Experts of a small language model: 96 experts in each of 11 layers.
Below are experts of layer 7 (counted from 0) of a mixture-of-experts language model. Rows are named router (the router's row for the expert), gate (a neuron's input weights, with its number), up (a neuron's input weights, with its number), down (a neuron's output weights, with its number) and show model dimensions 0-255. Each number is 128 + 32 x the weight over its row's rms, rounded and kept within 0 to 255. Numbers have three digits each.
After each expert's rows: "comes after" lists some tokens at least twice as common just before its tokens as in all text. This comes from a sample of Wikipedia text that the model never trained on. Tokens count by the router's weight.

# expert 69
router:170168219097145110125182105109108115158147145109118145159144081131130088158079106159144139137151147161061075094163133137111136108134072106087117108155127160230128066117099149096109104126077158107123111103153102151141134174140134093108159156122149135137136137124123086147129140124121151213133135130143149170149178051171178120181149172168126169140134093094180146188126130152209146116164150109131101138119089130116152122154076135133168180097141184093119100103149088106164118137146109158153172104174133101089107098108164128107144119060144123125142183141169116109116112133097165082159045170100094181132105122133087158111116096139104081129131097106190155095173132147160097109032112135141101166046105164057096108158160185082082116112138120112154127186156119125140138164128138
gate0:135103086131098093122152139175126156108140122180127120122149169147103143130125090117129076151087144176120122115172153135182168128130105073100121097141114152165195121111087111086141104036096112178103122194133127103120156139174127152138134135072182090121145118112119146182145079110155214165104128128195143159141126116090164152155126118132173179141109077056139093152188139126116141124185112093117138135136212149080130148108120169093145170068084173066101124140155152140141120162118148136110185144169136173087090136061153108126129152144171170133153138141217174152141128152174176113154206113140166147128133115095119086114070149173080097144113117136116155111113132126119163187093097164120172104122130136163145097133186093130173103116133184182138129091192120066122129139063124
up0:126150170081145121122148088082127166147110184103094063123116069134099127136148154150158076146115123118146131146073139086153181103128115135141107115110148100104082161117151144191180184118117124163106198122169126151115159125107178100122106127108053164110148117097143122084236096141176140141056118107062089159143116128132140123093115166151109120129082169107153149147098095170105172058135086053117058107121142118124141136122122153070094137210145139093103199160157121175152118092115179113138129079137168146183140112134136104095098123082131131094170099149079164073100150071087109083109167098056149169129130117114154159164073129115089119163107121160108104132126181185124152049145077145141113124122111132084116153096076148131091150092135138161117137133112098137113108163161163
down0:168149179140086096117133132148113089105111116124164077083071109155094167075181114213075135126137150134122131112125080108115163111092145120112114087086158108124127108119169101089141157173075110136129115108105079155169186103157120132102151106091110147129135121127146050060069160126141162118115145139112153145090147127096170107135105115116145128087144133076189136120157102177173129055161151105133112133217157104118150095141060118078125106107150118127093176140150128148168165117160099142164075102144176104138127094116093119130186103111166098134122132123118150157102148099095132126104154028156061150137132115139136165124109158100109116154162164152155123111085137055157089070145187146118119080076126138201105127094153121203134125175151113128143205167129214161092104172157160
comes after: " |", ":", "|", " The", " \"", " -"

# expert 79
router:129133129089181110143099109154197089149107081072136112163148102115100144163136091177113126150121097127099150141150165222147113129108151141155164082129076160097145153167105137099081099082093130069114134062150106134148144113145122129150153193170116096172111171125184116144154130142099115128095174151145137160057148112120156154121113125177082128111134122100139138082103162177144170122168124139105127173140103155168135063142118148159126184114052053127089092130198092176188130145144145121164160112177122107116170162108183111109076166160220110112154137107121142149120157103069169060139120165101115152089138125155113118163125109197130105120183145121141122127115128140143116133112171143216165073150135206116109125100116135142144107159038194110170142147144088148118148101116123
gate0:143100106092127102044108161069125168160146125114111133068183180115117155190161140107123177105134171111084123136133127120128132168147115199084105133112130125131128105053112136115076154133184103120139159141040156090165072137138117123084129178110089200132127073152125128122089173100111087118151118096108079079139145154179172153121117154139089082127079137157143125089141130100123172120109092087181172147139159086110167065132145107065141104150136148142126155178071128122142072094060181126123158150125066135067087078124178099162108135117107105083105149166114108139093128097094122119077143120171170181120147137154135167078110095121126147139066122094183192106140138113100141118134159121105162135153197099177175092125077161121125197136127164127139110144094132122166131148180097
up0:121154137108143132146105145112154107102117125165133094120089041127106137196078116057148136121112041116121137102140133148114137078132121141129134123116143111133158113156098159131135105121140111161133065137178143128100136077144149140123115078153137105086103172150091160126140151180130142115199110149124075165180172090115126143119112164111138186145154147122077149147133182108178106168130160103039104161154095106144187159126105128180135131115112125111139126158122131112124157130154156164128132102009090141116149143138112110103207111140161143226134117091123125117146149175125080143114184155066123090120046140190106074098136156098110113184113145137215100117183163135167173171088143115076105080150098157112079152163108131071134163138132077116107189094137123110166128187123111
down0:133046162200092154059123124177103116123083140137084107129103119126104076116091147123123200134125134135112073140068139121112104076109147122115050079095103128070180088108117147160104084181090121134098125149094129171110118173156110129083120122165146109173104138136122171171151106118110161126108131126165103123171122140130153104094088156126088152170155102147139098083119122100111129107105100129096104138134103048115060129096102105149200139123130112100072104111164088186129148160115126142132103085081164076092120110085098159169065157142134118171167182113125108083134099182099142132112151129109175145147111160163064097189099057080106127103074140130109199132165162112131181109182198112136088144121115138143159159114074121080120114152104182119173086076174101145139136125090160
comes after: " to", " he", " and", " He", " who", " also"

# expert 30
router:138155164104113132151108126171168113071109073049106152163150106084149125141120136140113170137166154111169121133180115112145151089125138138103140081125092110108171116162111154120077133127093152095093096136179088171156131098103122171110152080082112124126188188116150108093133150181140132141113161088095111139129154082164099124182137130185119077099103203083157135098124117131094151098184157166148121105090086092180193130170079141187137148134129174113120116141187145185199146156133111132208117086134178108133166152135154121095148155071200085090165154127116165087072109128112104097188095145140125095125163157116141169054168089150155149113129124077158102094152145144132122027102133157155133115118088128079122116134131129131080144144143130092125172156154028128084139112118153
gate0:158126173092155129125079121110160088084137085091168127156095173160093112149078107157054086157104137175121137116108116101100116103111118166119194129124139073056132091149097124122128135132127096159153081174148138167126135129126158129148139136075146118069151113103151113112082107094124040089098152111134118069094156103163116112145179108157118170115054114182128127130159166095131125110146081121136119094141086149136146086092113069163168095137144145180148123102179059119111196121147130149121162136167152088110134070109105172141155112101133107079192227105128123098160161110170102163133116165087088151091071105073109125090136088051133098133110115121164157110117148149121120117129175063152107179098089133077189104079182094149176105157123132092083093133166139129143163080162118
up0:151153171126115093106095115106149139175183141128123099160095160104122116177142101185124086184075210150147139086161108110127095119111114159103092072103133107108168186215112132139132143113100155164123120137168102134107134120119115183099128042125162114127127063192148098159076133092125102166099159123115117104061153174183135099119142169167127088158077135128141119137169107142079102113139098137121112153074100143164161110138064057106135132183140156124127153174140066144120151150114090148130152098141155127073129108118096134124086148058099155063131141108178154113171180091120188171080132159162098139168074183083135146068078103120119132133188144154106080197128157131104090092096145105109153150140112128110111145099106127126110079138133139138089064214145128114172147089128141
down0:162090080154140108103076147128156166121111153112155167129127148177127094121156100123085157119164147096107139163197143148117116111135185108152096073121097179071120160156098119134116127140158131085144072129116155135083127139156156123089094107163167140109105085128094085100164099126138111131150140104128100125097159167155118166149160176158151128110117097157092112171090174122195089099122113173119133136112138092118130076167112122132098123149160063166164054137149128118195064125137119115195130151134127148099124131139113086069100078085030139170175092134104146104124168153132081077119106100173168151161127111190149148165144122132127219105152110121129094164120155121126182138066105151182187184044190104151077097127107111153118134157066081092100105123131147151137138036149160
comes after: "\n", " the", "\n\n", ".", " The", "The"

# expert 76
router:124140107077150123136103099125171122076083085074131151143114107125126110108118138182128107157145138177098107125155118221088114071125138135157134038096134087142117094148098093084082051075110169113087083050175091123170056165158139152143158101103088144122132105133197128153164147092133098170090196089178116139095123116113161140135101125149131144092131154088178122175104130126129125100191154128112108160132115131191152084165120141145152150127103136106128163095159065160147123124131150092181122125166105099105140185122200143159106122143120136126143141116111183103112108100057191110143131145097083168094095136149066137109150125152106089150147108172163118117141063155087127153126194142192116113124144170161046094113133132121093086146091140173092107190144102157132188116101137
gate0:173158140144217119136113144108140163051163123105195150130117035141149132110109142196086116084140106136129127149133177144122143056131114084159146064185174117119133212147108122188138123044122125092162087146095107144090096085105155166096133104089140084073105066144182093174105167149139109105126125143100160099098085112121160107116165115147136133081096088087096148134082110096094195092110100098061153129110140074107129139122156119107148146102141118128149144112179103178114110110113131177120184084135179169136138171119144142157131188103109127158144110147089150112153140152094122122144141160142126124110089143085159192127105151134161135136158155121174185095187160106143121098102091188125182115123149068153144122134088180056169093144155128140172155068138153147147138108116147
up0:081087130103104120113156077145084201090107127073153088170073140175109119155126141131104196093081098124104152118205156146137153126147153077096105163101145099101131131154112109111113132172131152127161117095104114101131165115077108080075109141089150197139127149177105154144164092149035118134076183166065126122113130138146125154143136110158082118170126145202197081152115138104159138120156111079075100148129126155115081110164128138131124123133099166103163137121105104173155104135149136137159172178130087106112088164104120130098117142116150105142108122155061137201130171174136169166111101122132173215198142157152145062150173154186135123101098094179136085144161075099128158146118136084164156132129136097114124166185122069150172138081149133140087136162119141102103149181055108
down0:148185158126075061083208132125116077170137136141143082151120121129097148132135179132116065136164094074129089100134160093163153125098160132148088138127084106140179156100088133089190203122122095094138126109170112064106161098104116111204103144092110187134104090161158126152176090108108138129071071172123159097149158088129132099133104115103174132150168128105179135122116115101166128109156134087078152109091159116119070137106143176143072111074146201114103157126113105111110131075143158118117123103171187091126126107102147099169169165132162193133081159149115134147088116119143136113182133146089175208151181150146055175106081136148129072102135130084156164119138117176113124116146131112087114133149123170074137113083164145126166115137172145131142152107037164098146162115130080
comes after: " was", " he", " to", " He", " were", " also"

# expert 54
router:151113093130117144177108175078157165117114094092138156177153085079131160160127086169167115155210157113113140115203103119084119101109123125113155119133111109140168083161151150071147110123132141086109026116175067155123151149122108163138117063141077150145110155092124130145099146169140134146147168160120112121088216081180095111151131106160094100085126135151147137135110111153107089121231123128092120120143156088121152078141087201127176107113098096102173104134172094129187144158171110148129142104109139177121137180120155143072139153136175077109148145088165124081128149082079119085162133160113194095128133116116055165099152112122172155091112144106165138096122102188086117118102126100108140156102099137176089150186166141060109164104157127087135119186126106178149113143103177
gate0:126122150097092127080138186147062080083130103171164108141195104135142168113125149073121147126198193117114182138076122212147148193141171153080170130118118094126133149151114140110121091142112092157170074174142151085142114175140106108114127113072141143124128118144182192128146144131127162125138091173095108105188143158149091121169086074100152182176133178106110071176101133094124135167133143171105092127162143208120143129126128166090116142163151146110172123101077162160127151108152157147157086161139070151137162129154144114159114092101136093105134125150114173140153130110162082158122165059175084223082094127115134095073124095152053091127104044131098143122149116147058109173142138197150112139107113103146125138119155105116107120143156116149171106115088097133093141105143179
up0:102098122136160160146114128149102176170155113062104179102107113191137159101130127119155143096149140136084174193122090176090135136163118189102078075162129143140143109135092107095119119135078094082182121148164182120131158135169096120092107057077115081126090170133116061128099142099096128150158109120128024109125172146109124094108145135114140119124087158095128085068112136180086129164083179146070186164119115128162155122133136143075109132118096187104159092087092156151098104133075161179100188129117118132048104093141104142151115146113209113128179154163125120104171134131147112134131084159133057095082122144091157094180110150125127146087078116094147126152141185145082205092134167193171138182139138133084136163107166173109117155152104122104124141152142083149122126164114127
down0:106096089157142110107123192077151186146125158171179170136128154138085132127161070091096102114193165208096138162137093150163114119178167087117146062131081101128068126114152103174086087103125119189126093163114112118107127075134132105084126041105146131094135136103144172137116159120125184152136138154205068107125126142129131090150144110123133086173075146146156130096168131079141065137060082135109152132164104116093085135113198155150135105120179111098151156115070165164113155142088116144171161121149105112098183156093108077172099118118098118122167098200119163070188126063122114106137141174129136143142124108161146130192155181111127145142134090078126161149093137167071093118132109081162109171137155140169131150129151158135094128163161083160136077112126122175139168128185140
comes after: " of", " in", " to", ".", " for", " at"

# expert 34
router:198112142120192141143101102084145150123111100082177090136158119130111102160160108145158150158112119086090120118166160203097135120085130160137172082124138129132140106151103115090105134096117140103138105084118115154160081144069134142153171139118060158151080161108167090173170144142107111120120171098131126162126180118133091104147121142160143157075105133120117091172112150143185127121170171087159145167139100165157157065167111128123133157122101100132126150116194131139191130183203154107171197096093123151083136158092209097124115194155140156118150144145125100119085133116117164019132133144060129134116177105132080198167154086194111065112161132107153151103163092179123132119126130156136169140102105172078100120152155132141114060183158174096134115133078117141119211138159119
gate0:139150076157146135121091092110146151198102092200123147139114140201105109150102097125123115151124131136142174158118151147114107047183183131182091102118108133113126141142140205124070125114132172050132138103076151067123104083173158088094179141086076179150147100157129153107127051145123072089104144080146083120124193101110124110091074134124116128103098139133100103147153177159091089123144122097147101184111144093097110113122183120139077181111101109137172130144143134086126172106105150089159117112138110151067154109114094155129080107159115100105139105132129135124121123191072084099203159141152144123131179138075180165150094080139158073101108134127179172133100104162174118137087142067056129121129093088092127152123132090155112123121078142103136168154089110199072115141106156
up0:129150128068189109110105187128160096124164114150121111110104120094194128120129112155150152134164116121134115143145131150109136122125098073116119146065087089071144118118096150172180184072125145124157140161218088189118090137121129163136162167152104094053115189065139137110064126128083074064178114041109130069100127114089139154197116181142150133191141105095129126102083095129159141091138111087088155148126180149108117172140125124096074118073077128159118133099161061095120174132111088124195122164151104161135116147096119151169137136084126155108124074102124122171167150143160181121094145067140149106081127179130073140117144121174137106117112153159180107097112090161106045093128137091162115097111202131156116161122125096122124152117112118125116087157086101106124146124181137
down0:143105146109139096158069091115197156136120120085106131098157161180191081117126176148169156168156180109167120120088109146132148148097099131116120125107135096111135176180150064129078174081146172139110173121163088129094075127123130100170136050120136088100112133125092150140157113147142125136171117077101121059149144168114115122116121147159150144125112142112138125153113078128201115163136112084128106117145116170148118105138154141130125122153186140109060198168076124047156188091117108173094096130163143150108220159130114136140139161127081072095049106153133171142140115110120143154115068139148150102115062087155087061172181123116106145211111106117179129157140120065097153070181062138111133116095101128120107131101126117120139184150089132100108146129159094084111079155115169
comes after: " to", " was", " were", " is", " be", " and"